Below are experts of layer 4 (counted from 0) of a mixture-of-experts language model. Rows are named router (the router's row for the expert), up (a neuron's input weights, with its number), down (a neuron's output weights, with its number) and show model dimensions 144-191. Each number is 50 + 10 x the weight over its row's rms, rounded and kept within 0 to 99.
After each expert's rows: "comes after" lists some tokens at least twice as common just before its tokens as in all text; "comes before" lists some tokens at least twice as common just after its tokens as in all text. This comes from a sample of Wikipedia text that the model never trained on. Tokens count by the router's weight.

# expert 0
router:61 45 37 46 38 75 57 52 27 55 35 59 65 45 58 43 60 58 39 45 52 56 38 43 57 45 47 41 46 53 56 56 49 38 64 53 48 64 44 58 43 31 39 48 51 50 57 37
up0:44 63 54 50 38 60 54 33 47 60 35 46 38 44 59 65 61 52 51 65 43 50 51 49 62 65 52 58 50 30 43 54 60 44 62 54 45 72 45 44 43 59 44 46 55 64 47 62
down0:59 42 49 73 66 48 49 51 68 51 55 44 58 51 30 44 48 53 52 57 43 67 39 42 37 48 55 45 53 26 42 42 44 63 53 36 53 55 41 70 62 58 64 53 51 42 51 45
up1:40 49 29 48 38 37 53 53 45 40 40 60 45 44 38 47 34 67 53 34 58 67 48 46 41 45 49 72 53 30 32 39 63 59 45 59 47 62 46 53 55 52 54 52 37 46 61 59
down1:48 57 33 48 54 40 58 41 48 60 58 55 52 36 57 55 48 45 66 51 48 44 38 53 40 58 46 37 43 49 60 55 45 45 52 50 39 58 50 46 44 28 57 52 64 60 45 58
up2:77 53 49 47 41 66 58 47 54 45 38 53 59 51 44 51 41 56 58 36 54 68 48 71 65 55 56 51 54 64 51 44 59 68 47 45 55 29 46 55 47 46 36 72 55 53 68 35
down2:51 45 59 61 63 23 48 51 55 51 56 55 71 66 50 47 35 56 37 53 42 37 44 59 59 53 56 51 57 52 39 56 37 43 45 46 48 45 45 37 43 41 70 60 47 44 31 38
up3:44 47 58 52 45 56 54 55 44 26 57 69 50 48 42 64 43 69 52 49 38 57 52 52 31 51 42 42 58 47 47 43 53 45 54 33 54 64 44 48 58 45 42 36 41 68 69 53
down3:34 44 34 41 50 62 44 42 48 38 40 61 62 52 50 45 37 29 57 38 39 60 30 48 63 51 61 50 43 40 65 43 40 45 55 73 53 57 50 42 52 24 54 69 62 57 43 60
up4:60 46 55 40 71 50 55 61 50 56 50 41 54 32 57 44 39 47 47 17 40 63 51 53 55 33 39 69 40 56 58 51 59 71 64 30 67 31 72 65 46 53 37 44 56 51 36 54
down4:45 28 47 68 53 66 51 41 48 58 55 45 33 48 44 57 38 47 81 61 62 36 57 53 41 55 51 53 41 56 44 54 54 53 59 49 43 50 53 47 28 52 54 48 41 35 55 62
up5:45 56 41 21 64 38 30 44 44 52 77 37 73 44 43 34 52 49 39 47 46 53 51 56 58 50 46 49 67 37 42 73 39 37 46 55 44 38 44 74 40 31 57 36 48 43 46 55
down5:56 46 56 38 53 34 54 47 41 28 58 46 63 43 56 53 61 60 40 49 60 49 42 54 59 58 50 36 54 65 45 56 57 42 51 64 50 56 40 40 57 61 63 45 49 38 55 50
up6:37 31 53 39 64 48 69 48 50 48 32 58 68 50 55 63 66 51 50 43 42 41 57 61 62 50 51 59 47 50 57 58 54 46 67 46 59 60 47 52 57 50 34 40 57 53 60 36
down6:59 44 55 47 60 45 67 47 39 40 49 54 73 65 61 63 62 49 40 70 38 54 59 50 52 30 63 36 46 40 51 49 44 44 67 48 40 62 46 49 38 50 51 68 33 34 62 48
up7:54 50 38 39 36 42 65 34 33 51 43 51 66 61 53 32 49 51 38 56 52 60 45 56 50 55 54 47 37 56 45 78 49 47 74 65 41 48 51 33 45 67 49 64 52 57 49 47
down7:67 50 51 61 51 69 48 54 38 51 52 54 40 42 61 45 79 31 42 67 41 57 42 46 53 51 49 45 58 53 44 74 47 61 33 51 49 68 56 51 54 43 61 55 40 60 40 51
up8:47 48 50 60 51 57 55 54 48 56 41 36 48 55 46 39 60 63 42 38 59 59 42 42 36 48 59 43 51 44 48 52 45 66 62 48 64 58 59 45 51 39 42 44 54 54 55 38
down8:38 64 45 59 34 34 62 56 46 52 63 46 39 46 64 46 57 47 28 50 26 45 59 55 56 66 57 48 48 52 62 47 44 67 45 42 57 53 65 54 55 53 61 39 43 61 46 53
up9:52 46 55 64 44 54 47 54 69 54 69 67 47 35 62 45 50 48 44 35 45 57 38 55 45 56 34 44 51 48 57 61 63 34 41 55 51 67 58 45 53 46 41 37 41 64 57 42
down9:58 44 58 58 60 61 60 49 49 50 48 41 53 55 28 57 35 37 55 50 54 47 65 32 62 42 45 52 60 45 47 33 27 53 62 43 55 57 56 47 48 65 49 77 27 48 43 58
up10:39 41 51 34 57 60 42 49 41 64 60 68 45 46 55 48 49 61 58 61 51 67 35 53 46 57 43 54 64 58 55 59 32 47 61 53 48 57 43 45 67 59 36 58 58 55 64 33
down10:60 37 46 68 39 72 46 52 51 42 53 76 61 57 62 72 54 59 40 66 36 49 43 36 47 52 55 49 53 55 50 60 49 50 40 50 68 58 56 57 40 41 58 49 54 61 34 43
comes after: " |", "|", " (", ";", "–", ":"
comes before: " |", ".", "–", ",", ";", "th"

# expert 59
router:57 56 62 42 74 49 32 71 39 49 56 53 56 48 54 54 45 55 55 54 45 61 55 41 49 51 53 56 64 64 51 73 51 44 58 70 34 69 53 57 59 43 47 76 57 62 38 56
up0:49 49 41 66 50 58 54 67 59 60 42 56 44 41 66 43 37 36 46 56 51 54 53 46 58 31 47 43 54 49 45 69 49 30 61 52 41 50 59 60 35 55 54 54 50 32 43 50
down0:36 55 51 58 32 55 43 40 51 44 68 47 34 57 56 46 68 48 67 58 53 48 52 38 30 64 50 43 49 38 56 38 44 48 42 35 52 53 53 36 40 42 64 43 50 52 41 47
up1:47 50 59 39 49 46 52 60 47 48 44 46 41 47 45 33 80 58 56 34 47 43 50 34 32 40 45 44 52 55 41 66 38 35 43 65 76 51 48 57 46 55 41 48 47 45 51 52
down1:34 37 55 43 45 59 61 33 49 30 39 52 48 44 33 67 39 36 37 42 59 44 47 55 30 45 53 48 34 30 45 60 46 57 43 43 50 62 57 60 60 53 46 38 60 39 45 43
up2:48 57 63 48 58 73 46 53 49 61 48 55 51 27 48 50 75 60 53 54 44 52 54 54 34 43 59 40 51 46 40 43 57 43 55 28 38 57 50 53 42 48 48 49 56 44 42 50
down2:57 50 46 60 57 19 35 56 52 56 51 42 66 34 42 32 61 55 53 53 49 53 50 70 24 63 47 59 52 29 46 52 60 46 45 37 66 65 53 27 47 49 59 58 55 69 46 66
up3:50 37 47 46 59 45 50 52 45 52 30 31 55 41 58 55 64 60 54 54 33 53 47 55 44 43 47 65 59 50 39 58 61 45 79 44 54 39 55 78 57 52 47 45 47 45 47 47
down3:50 38 52 55 47 72 54 61 40 38 58 60 41 36 40 41 55 48 53 37 50 45 42 57 47 56 56 59 79 54 51 65 58 69 38 63 74 44 67 37 43 70 50 58 27 45 50 39
up4:49 57 49 49 37 37 53 52 46 43 51 64 38 52 32 61 48 53 44 51 37 61 49 50 38 47 41 52 40 63 57 48 48 63 61 60 46 57 42 73 25 57 58 62 43 55 50 39
down4:50 38 40 62 39 52 37 39 59 74 47 41 56 51 43 48 38 53 53 33 50 38 57 48 62 58 35 55 36 66 39 58 50 49 47 67 56 46 56 41 42 60 54 39 40 60 53 47
up5:54 57 41 55 52 66 58 53 54 72 55 51 48 74 45 47 52 52 60 53 48 58 40 50 57 68 50 74 40 47 53 53 58 51 56 42 54 46 41 45 61 39 70 63 37 59 56 44
down5:39 68 66 56 43 51 61 59 49 46 45 39 45 58 48 62 42 59 39 31 58 38 42 46 69 57 39 52 43 43 75 60 38 44 60 47 35 36 54 42 45 64 45 46 41 35 74 53
up6:57 54 59 55 53 73 48 42 58 61 55 48 58 66 50 39 60 52 41 48 45 52 50 42 34 62 43 60 42 54 72 45 42 39 55 35 47 64 53 49 49 46 44 67 62 66 45 45
down6:33 52 38 34 41 53 30 60 29 54 38 42 47 35 64 53 47 58 59 67 43 36 60 42 58 37 33 57 41 50 58 47 51 36 55 54 40 45 49 60 37 44 46 64 48 50 63 64
up7:44 49 45 55 47 57 44 54 26 69 60 51 36 59 69 37 59 35 57 63 53 68 47 31 55 41 51 48 40 43 42 65 48 50 62 54 30 59 62 37 41 39 66 54 48 40 24 50
down7:49 53 55 39 51 60 44 37 50 42 46 44 42 47 45 36 36 51 36 56 51 40 44 69 45 71 45 62 49 52 44 49 53 59 57 59 59 40 58 63 58 43 45 52 38 56 45 39
up8:70 64 59 48 60 32 76 75 37 53 51 34 54 63 58 62 51 48 64 39 43 38 49 47 40 45 44 45 46 49 56 34 59 38 47 52 64 76 51 46 32 61 50 44 43 59 56 48
down8:64 42 53 50 46 25 72 59 42 52 47 40 46 49 56 51 52 48 43 34 40 50 47 53 48 64 37 59 53 55 43 22 44 63 58 51 52 50 50 55 31 68 62 43 50 39 58 37
up9:42 35 35 52 53 47 42 54 57 39 48 46 61 42 55 52 34 50 63 61 28 49 53 59 44 55 60 33 43 49 41 53 46 62 58 43 44 47 53 45 63 65 44 55 43 49 37 48
down9:53 71 47 40 60 41 57 32 66 45 46 37 47 45 43 45 60 48 65 37 50 56 42 55 51 57 45 57 50 54 47 46 47 39 42 39 53 54 60 37 40 73 56 22 34 52 48 46
up10:55 50 33 51 51 59 39 64 23 45 60 45 67 74 56 52 63 61 32 57 67 42 44 54 66 53 42 50 40 62 63 49 42 53 44 33 46 43 50 44 48 51 40 47 59 47 56 53
down10:34 43 47 45 65 61 38 46 46 55 45 63 38 47 54 49 52 47 45 51 57 35 64 64 66 33 51 50 51 53 67 36 39 53 49 53 42 48 18 47 58 48 40 45 57 52 60 50
comes after: "\n", " =", "==", " ", " ==", "==="
comes before: "\n", "The", "==", "|", "In", "==="

# expert 15
router:47 47 51 59 41 60 54 66 42 63 60 48 57 50 49 64 62 60 40 44 54 63 45 52 51 59 41 58 41 57 55 59 57 52 57 55 43 61 60 47 45 47 53 46 61 54 24 48
up0:25 41 47 60 53 48 46 52 67 54 53 48 68 46 49 44 67 46 53 59 59 70 55 44 49 58 57 67 51 47 62 38 37 40 58 42 33 57 66 49 60 55 40 46 50 62 65 38
down0:45 48 70 63 59 33 40 45 36 49 59 58 47 46 64 63 46 56 63 63 51 65 54 48 58 52 53 72 57 54 58 49 42 53 39 60 56 65 32 58 40 55 58 60 73 52 60 58
up1:56 47 42 38 34 50 52 46 64 65 54 44 55 40 56 49 31 58 49 33 41 47 59 53 48 47 51 34 59 51 39 54 55 60 53 72 41 46 35 48 52 64 60 52 41 52 54 51
down1:63 61 50 75 53 63 40 56 54 45 52 49 71 56 48 46 28 65 51 47 58 30 71 37 59 64 62 41 51 59 50 44 56 47 45 56 43 57 61 53 64 49 54 40 44 57 53 41
up2:48 60 57 49 61 48 54 37 56 65 53 53 50 42 36 47 48 46 60 58 32 56 37 51 45 55 44 69 64 58 45 45 47 39 52 43 30 38 41 42 50 39 48 44 58 46 56 60
down2:39 52 58 38 50 34 34 50 44 48 47 55 53 58 43 64 56 51 64 48 52 46 36 51 37 54 50 48 50 57 52 52 59 41 48 34 54 45 37 46 61 59 30 42 46 44 51 38
up3:49 42 48 50 57 50 48 65 30 54 50 58 53 57 53 73 58 44 42 53 54 64 48 37 54 54 49 45 78 61 62 63 68 50 53 64 48 45 53 36 59 45 42 54 44 64 44 41
down3:57 64 63 58 54 59 55 47 53 55 51 56 47 40 50 58 40 65 45 39 38 45 36 68 53 39 37 46 58 28 54 55 40 43 49 43 47 44 48 49 45 42 37 59 44 33 35 40
up4:43 38 52 43 55 59 58 50 57 50 53 46 59 46 50 55 42 51 25 59 39 52 43 41 59 43 59 69 24 53 39 48 48 35 37 47 61 66 64 37 57 43 59 41 54 55 37 27
down4:48 62 49 32 65 48 39 54 64 48 40 40 39 46 50 35 42 47 52 43 47 32 52 55 58 54 73 51 57 49 43 64 41 38 61 54 62 56 51 50 43 21 55 46 66 60 35 55
up5:37 48 53 53 37 42 61 51 50 66 42 76 57 45 48 40 64 66 37 48 54 41 46 62 38 62 62 44 55 30 46 47 53 38 58 29 51 34 50 58 32 49 36 61 58 38 48 55
down5:32 57 53 60 51 52 38 36 52 46 47 43 63 35 51 53 40 48 44 59 42 60 52 48 23 51 43 50 54 42 53 70 64 57 69 47 61 55 47 46 55 64 50 37 33 57 43 33
up6:40 50 38 54 67 72 72 60 50 55 68 41 61 37 57 41 46 54 47 47 25 46 42 38 41 51 49 52 46 60 49 63 55 33 45 49 52 52 55 45 46 37 77 56 61 49 71 54
down6:50 32 32 42 37 51 73 58 53 32 35 36 34 54 67 68 49 34 32 31 40 30 32 50 56 55 52 48 54 52 52 57 64 51 38 58 45 53 55 54 58 59 62 40 55 35 40 50
up7:42 46 55 43 55 64 57 42 64 39 62 79 52 49 57 52 43 60 46 22 59 52 54 29 34 36 45 60 45 52 38 50 55 64 59 62 52 48 38 57 52 43 45 43 46 49 54 47
down7:72 51 47 60 64 47 45 27 51 69 32 54 38 59 73 48 43 48 36 47 43 57 52 49 43 66 31 53 64 51 55 56 56 33 45 41 24 45 58 58 55 32 55 53 57 56 57 46
up8:48 50 35 53 67 59 41 51 56 57 61 46 57 46 54 62 60 44 44 46 60 49 52 49 43 53 38 39 46 53 65 65 42 37 56 48 67 52 42 67 39 57 39 46 26 61 50 53
down8:47 55 43 52 41 55 65 47 54 52 57 61 43 64 52 53 51 49 69 70 69 54 59 58 58 57 74 40 58 49 64 51 53 19 47 45 51 54 44 53 55 70 58 39 45 54 33 66
up9:49 36 39 46 61 57 53 50 46 55 53 56 50 75 61 59 52 64 42 58 34 50 37 26 59 66 62 37 48 48 49 64 62 39 56 52 52 52 56 42 56 43 50 71 37 50 51 33
down9:35 47 56 47 57 43 42 55 54 46 58 46 43 32 42 55 46 55 57 57 39 41 47 39 50 56 62 56 45 32 41 63 34 48 55 44 33 41 59 39 70 67 41 40 51 48 44 56
up10:49 57 60 73 38 45 65 49 59 48 46 51 61 45 43 42 37 54 56 52 17 43 49 59 58 69 53 55 61 55 33 49 51 46 54 47 49 61 34 62 56 59 57 58 50 57 53 49
down10:61 47 38 47 58 52 68 56 49 46 59 45 54 47 33 67 44 44 54 60 66 50 52 55 32 45 75 42 30 49 38 52 48 53 50 50 43 48 65 24 51 54 46 35 49 67 50 50
comes after: "-", " the", "|", " The", " •", " National"
comes before: ":", " of", " (", "'s", " for", " by"

# expert 38
router:58 46 50 28 53 54 48 70 23 45 42 51 57 50 64 45 44 56 54 50 28 69 45 42 65 51 49 38 35 48 51 58 60 62 56 67 46 48 54 56 47 48 38 51 50 47 25 39
up0:65 59 65 50 34 73 50 54 31 48 50 48 60 43 48 47 66 57 54 58 38 60 54 51 48 41 45 50 46 61 55 68 55 33 62 71 60 58 50 36 35 42 60 50 49 62 61 49
down0:52 56 58 52 55 55 61 53 52 45 41 46 65 36 43 45 37 60 54 43 38 72 49 50 41 63 69 48 60 70 34 56 41 52 33 33 48 50 49 42 56 40 43 53 28 40 38 50
up1:66 44 39 25 49 52 48 51 50 55 48 34 55 47 57 38 69 62 34 43 47 62 43 35 56 53 31 67 57 38 46 67 48 64 41 41 48 56 50 41 42 45 54 46 51 65 41 60
down1:64 54 38 67 53 38 49 29 66 61 41 51 49 42 67 46 37 55 44 55 52 59 53 46 72 55 55 48 48 58 47 60 44 51 47 51 34 62 51 59 50 55 57 71 59 42 48 43
up2:44 52 53 64 44 60 40 48 32 61 54 63 42 38 40 61 36 45 49 64 32 58 45 43 55 43 60 54 51 40 54 40 54 30 50 38 69 43 51 60 46 47 66 67 51 57 26 47
down2:57 64 56 58 32 51 77 58 38 55 39 65 44 35 61 45 70 69 58 43 53 53 39 39 39 58 48 60 56 49 50 53 57 52 61 52 60 55 49 57 56 41 58 62 51 59 57 51
up3:49 44 48 44 58 61 54 53 53 45 50 42 44 71 58 57 41 37 46 64 51 70 51 43 46 54 32 43 35 54 36 47 51 40 51 38 37 28 50 58 34 47 58 53 45 65 43 47
down3:53 60 55 35 31 44 49 40 45 43 44 57 58 47 67 50 41 24 50 54 46 60 55 41 53 58 57 68 57 45 51 48 45 56 43 51 65 69 60 50 47 58 51 54 54 43 49 52
up4:52 45 33 57 46 64 52 51 47 55 43 47 68 48 65 41 55 47 44 49 58 72 38 46 61 34 49 48 44 41 31 70 46 48 60 67 49 30 53 67 44 39 52 49 45 67 41 48
down4:34 50 53 52 45 27 46 70 59 43 67 28 55 52 51 44 63 40 52 45 47 50 57 55 23 50 50 36 51 36 34 46 62 48 25 44 52 35 38 51 32 46 53 59 40 32 52 63
up5:77 61 29 48 57 63 52 61 60 58 66 57 52 64 51 42 39 29 60 47 28 45 62 66 57 53 47 44 59 40 54 47 46 52 40 41 40 58 53 41 39 37 59 49 56 46 55 32
down5:48 54 45 58 66 57 60 70 28 53 68 67 32 60 61 33 44 45 47 47 46 57 38 60 59 60 50 50 57 58 45 63 45 56 50 45 55 53 52 65 54 39 45 52 64 57 50 66
up6:56 66 49 45 36 24 39 51 63 39 43 78 43 60 41 41 50 28 46 37 47 55 36 52 70 40 41 40 55 40 34 56 57 52 53 59 62 55 59 59 53 32 47 40 62 61 60 45
down6:55 44 60 40 54 70 56 59 48 52 59 63 48 55 77 44 39 77 59 56 62 52 53 55 61 70 59 55 60 46 64 63 46 53 40 40 38 40 58 44 40 38 48 58 52 39 46 46
up7:56 59 39 41 57 49 32 73 24 64 49 50 65 43 62 42 52 50 49 42 52 66 42 46 56 56 61 52 45 47 33 61 64 44 49 69 44 39 52 49 45 52 49 54 45 58 49 44
down7:68 49 45 69 53 60 66 53 52 44 53 61 42 41 41 62 62 55 37 55 58 51 65 62 29 61 54 31 42 41 49 44 63 56 51 42 62 53 61 46 70 43 64 47 47 33 44 39
up8:39 56 43 60 39 68 54 59 64 55 46 43 44 54 43 51 60 48 58 39 47 61 46 48 57 51 49 64 43 34 50 56 51 47 32 31 38 35 43 42 40 42 61 60 66 46 58 43
down8:57 68 57 54 45 38 57 59 44 43 48 53 44 45 68 37 44 48 51 41 39 57 43 58 48 55 53 53 54 37 56 53 52 49 52 49 52 49 48 39 55 59 44 60 46 56 34 46
up9:51 36 34 49 28 56 61 63 51 65 66 42 43 39 54 51 45 42 51 55 61 60 72 48 47 52 57 29 39 43 40 48 30 57 49 57 63 37 56 45 51 64 40 45 55 50 42 54
down9:31 51 62 49 42 30 49 52 42 49 58 59 49 59 43 60 68 63 59 54 63 37 44 65 47 28 61 69 53 47 69 48 52 47 48 59 47 46 47 59 45 52 68 44 42 46 37 58
up10:64 61 58 52 36 55 64 31 39 52 61 50 36 60 68 51 50 50 52 40 56 59 56 48 69 48 62 58 49 49 49 37 52 50 36 56 44 57 63 61 31 61 59 57 67 41 52 53
down10:39 44 49 44 51 37 72 46 56 42 48 55 46 59 62 55 51 54 48 34 60 46 38 51 46 50 27 46 45 31 54 23 56 30 63 53 52 58 60 62 41 72 48 60 54 56 22 67
comes after: "\n", " |", ".", ")", "==", " =="
comes before: "|", "-", "\n", "==", "===", "The"

# expert 62
router:67 46 48 34 48 64 50 76 30 50 44 44 58 59 52 60 43 55 55 45 32 88 53 39 57 50 65 44 55 50 48 49 58 47 60 61 49 59 48 53 54 28 50 59 50 53 20 37
up0:56 62 50 51 36 66 60 48 59 67 64 50 46 64 55 50 57 53 69 47 48 53 37 46 69 60 72 43 46 58 34 48 54 48 44 35 48 43 42 46 58 48 37 58 48 50 60 64
down0:51 53 53 71 51 49 30 58 67 63 55 60 42 61 63 46 54 57 30 50 45 50 36 61 56 50 44 57 56 50 60 53 51 39 40 56 57 46 62 53 51 47 71 57 64 61 45 24
up1:56 42 57 36 32 45 42 41 57 56 59 48 67 39 51 44 54 39 58 41 34 49 52 52 58 50 47 43 60 53 39 32 55 62 57 41 53 47 43 55 50 55 53 43 58 59 48 53
down1:57 49 59 34 48 52 63 66 29 46 54 56 46 54 60 40 50 51 46 44 44 71 40 55 38 57 55 41 39 56 51 46 65 46 67 59 55 41 46 52 56 29 40 65 58 70 42 44
up2:56 42 51 42 51 59 67 65 40 60 34 44 64 48 53 44 35 51 27 43 54 60 45 44 60 48 52 60 48 54 39 74 44 36 68 59 44 46 63 69 59 56 38 67 55 52 42 32
down2:50 63 65 31 56 45 40 34 40 49 50 64 58 42 50 59 43 67 60 51 27 58 52 48 38 67 61 60 50 28 52 47 52 49 47 42 53 36 42 56 39 44 78 56 59 52 54 46
up3:52 56 36 58 65 54 44 61 53 75 52 75 61 46 61 37 38 58 46 44 49 57 47 55 55 58 56 44 67 57 54 47 50 63 57 71 52 30 63 56 57 43 41 66 51 60 36 38
down3:45 52 40 58 47 39 59 38 35 53 57 60 45 64 45 54 47 43 50 88 56 63 49 44 52 70 57 37 51 40 46 58 55 65 46 50 47 63 40 52 51 49 48 39 56 49 64 64
up4:64 39 51 39 35 48 43 29 48 30 60 47 42 41 41 38 37 44 37 53 45 64 49 29 50 40 50 45 66 49 43 47 50 46 44 52 57 48 41 57 49 45 47 39 48 43 42 43
down4:59 43 51 50 42 53 61 45 48 54 46 48 43 32 54 53 59 51 50 62 32 54 59 56 49 49 52 29 51 51 45 42 55 63 46 52 42 44 28 43 46 53 51 63 54 48 33 30
up5:48 52 45 26 46 44 44 46 35 29 47 53 70 40 35 29 64 54 46 55 35 59 46 50 55 61 40 55 54 58 61 64 61 38 48 51 41 49 55 47 56 63 53 46 72 68 38 38
down5:25 56 39 53 53 58 54 49 44 59 32 44 60 53 37 65 49 41 65 63 37 44 51 35 57 49 60 53 66 69 38 66 54 45 42 51 54 49 61 54 47 51 48 35 40 63 62 58
up6:43 59 56 50 56 66 72 55 42 50 45 42 35 42 79 58 59 59 47 60 42 59 49 47 53 42 57 52 45 36 34 47 48 53 43 52 35 39 56 55 43 67 64 48 49 56 51 39
down6:54 67 50 41 43 37 43 33 33 51 33 74 33 56 54 40 58 51 42 50 37 32 36 54 62 46 36 50 40 52 63 50 37 51 53 56 53 52 61 60 50 36 55 55 52 41 43 60
up7:54 76 62 46 47 41 59 49 60 44 48 49 40 59 44 52 46 56 48 41 39 63 43 57 50 33 34 41 56 59 54 58 62 46 62 55 41 64 43 52 54 62 42 57 51 63 52 50
down7:49 61 42 52 60 66 37 43 49 58 42 50 73 57 61 60 57 58 48 54 55 28 58 46 52 66 56 42 53 31 34 48 62 67 50 60 54 39 46 53 49 22 38 61 35 54 46 54
up8:56 49 50 51 50 35 46 50 43 53 51 34 41 32 61 69 43 41 56 41 40 67 47 59 67 34 39 38 66 54 57 34 30 41 65 38 43 41 62 51 52 30 65 54 72 61 62 46
down8:58 47 38 64 51 36 28 58 47 51 50 56 44 48 53 46 39 60 52 48 37 62 56 50 56 44 52 57 41 50 67 32 50 54 52 47 46 39 32 58 57 54 56 51 53 44 48 57
up9:45 57 56 36 54 51 53 62 45 63 46 53 66 35 50 47 70 42 54 41 40 87 49 47 49 49 62 39 36 55 58 57 48 49 62 65 43 39 59 49 55 48 38 56 52 66 51 50
down9:50 56 61 53 28 32 49 53 46 45 52 38 43 54 25 56 49 46 48 52 61 48 49 50 72 51 66 54 59 50 39 31 47 48 42 51 59 48 47 61 44 44 46 58 58 47 73 48
up10:72 39 51 46 55 55 56 55 54 51 72 53 53 42 40 53 42 30 44 65 38 33 40 65 49 69 53 54 65 50 53 47 39 73 49 45 51 60 66 36 51 48 63 40 54 52 34 42
down10:40 46 41 51 48 49 43 67 42 49 49 57 63 64 47 54 49 52 53 50 46 33 58 44 44 45 43 74 45 55 53 40 49 36 48 55 47 58 47 45 38 54 53 26 56 53 64 63
comes after: "\n", " |", ".", ")", "==", " =="
comes before: "|", "-", "\n", "==", "The", "==="

# expert 50
router:57 64 51 57 63 66 59 59 48 58 59 46 55 56 48 54 61 57 48 54 52 55 46 42 71 50 33 51 63 56 59 68 52 52 59 40 54 47 56 41 78 38 48 61 37 57 49 47
up0:45 52 45 65 50 39 58 54 69 40 42 50 43 37 53 64 66 59 50 61 51 39 50 43 56 45 47 44 36 63 47 59 51 65 47 49 52 37 57 48 51 63 45 40 46 56 28 52
down0:59 38 66 63 59 58 50 63 52 53 58 63 52 70 59 59 70 40 41 45 61 69 45 68 69 50 34 53 46 36 63 43 32 45 33 50 41 57 57 56 39 39 49 38 49 63 57 54
up1:39 41 31 57 50 41 65 42 47 39 63 41 58 44 58 52 64 49 55 41 50 42 46 57 54 39 42 57 60 62 55 64 45 55 40 50 57 50 55 52 50 40 41 70 54 63 47 51
down1:55 64 58 38 58 40 68 48 60 69 31 44 36 35 47 40 53 33 49 47 44 57 60 65 41 50 47 47 62 40 67 60 50 54 33 51 54 44 60 50 59 49 36 63 45 77 52 52
up2:54 42 39 45 62 67 42 54 54 52 28 43 56 41 55 54 28 67 58 57 66 51 42 32 48 50 37 52 67 46 46 47 45 60 55 53 47 63 41 53 49 63 45 51 52 58 46 41
down2:68 50 43 42 55 53 62 53 50 31 56 45 60 38 50 35 46 36 47 57 61 41 61 38 22 43 61 42 67 41 35 52 58 45 50 44 51 51 58 50 51 54 55 46 53 57 39 39
up3:59 55 39 46 51 48 42 35 43 72 59 62 39 57 51 42 46 43 44 52 47 71 47 49 60 39 27 51 47 48 59 63 59 53 54 56 61 62 59 35 62 40 63 40 63 53 61 61
down3:42 53 54 60 34 40 34 52 51 48 43 64 43 77 56 49 59 45 59 55 45 46 57 46 47 53 76 62 65 48 54 43 49 52 60 49 53 49 48 46 52 57 52 45 38 40 40 65
up4:63 69 43 52 43 56 37 46 44 55 50 41 51 39 52 54 59 57 43 49 45 69 58 43 34 68 51 49 46 25 49 40 40 47 47 63 47 41 40 47 49 34 50 69 58 47 55 35
down4:53 52 46 57 50 60 45 60 62 41 66 48 49 32 31 65 36 55 60 55 36 41 50 50 42 45 56 56 38 48 36 36 51 58 54 38 64 66 57 40 48 68 54 55 55 55 53 30
up5:39 65 49 39 51 80 53 36 50 75 52 53 49 43 49 42 62 46 52 54 33 44 56 65 47 47 56 56 75 60 42 59 50 52 55 48 33 43 48 44 58 46 40 42 55 58 50 46
down5:35 63 49 49 48 55 48 70 51 64 46 44 68 63 32 58 45 53 65 51 69 49 47 50 54 41 42 65 26 67 45 62 41 53 41 47 58 59 50 41 40 44 44 43 56 43 37 40
up6:61 54 52 43 52 42 51 46 64 60 42 47 45 45 44 50 63 57 64 41 53 46 36 46 45 58 34 60 52 61 62 64 53 54 46 31 41 43 55 46 51 50 55 56 57 65 54 67
down6:58 50 57 45 52 51 49 52 57 50 42 50 66 53 45 43 23 42 41 43 38 49 48 43 36 34 46 73 66 52 40 49 56 53 55 32 49 48 42 44 53 41 55 50 50 28 41 23
up7:40 40 60 54 46 46 49 43 54 52 63 60 52 29 48 48 56 61 62 44 55 57 66 44 70 56 48 33 48 62 50 42 49 74 43 71 49 54 43 34 59 51 47 57 44 58 64 44
down7:58 55 57 46 56 60 44 45 48 55 48 45 34 54 64 40 33 63 59 50 51 48 40 47 54 56 51 39 56 41 41 55 56 57 51 57 67 48 45 50 63 32 42 43 52 60 50 53
up8:55 61 51 67 23 35 50 61 48 31 62 55 65 58 44 58 39 46 62 47 40 41 44 35 58 27 53 46 50 65 39 61 48 36 36 36 51 53 64 42 71 34 51 42 62 43 48 46
down8:39 43 38 44 33 61 47 60 67 45 57 55 48 57 57 47 37 46 52 50 61 43 51 46 57 66 55 45 39 47 39 43 44 38 55 55 54 36 66 47 60 58 56 57 59 48 46 41
up9:50 54 50 36 28 61 38 53 44 65 63 36 49 62 29 39 59 42 81 38 47 47 43 55 64 44 47 62 49 59 65 63 42 43 44 57 43 61 48 54 29 40 58 46 30 53 70 44
down9:51 45 59 60 48 42 40 53 73 49 60 67 55 45 40 46 46 47 67 57 66 50 58 54 45 53 59 55 35 38 44 61 60 37 55 49 62 48 61 29 40 75 62 50 57 36 57 55
up10:51 70 41 45 50 71 49 50 40 53 77 52 48 62 69 59 63 39 46 46 63 45 35 48 63 55 29 49 60 57 36 46 61 46 52 56 42 34 45 66 40 41 64 55 37 52 43 63
down10:48 57 42 52 48 60 57 43 36 37 46 62 33 37 43 73 50 56 47 46 38 47 55 48 66 38 48 58 38 62 51 44 47 40 45 52 39 53 53 52 53 53 34 40 57 47 48 41
comes after: " the", " United", " New", "'s", " The", " South"
comes before: ",", " of", " States", " and", " in", " ("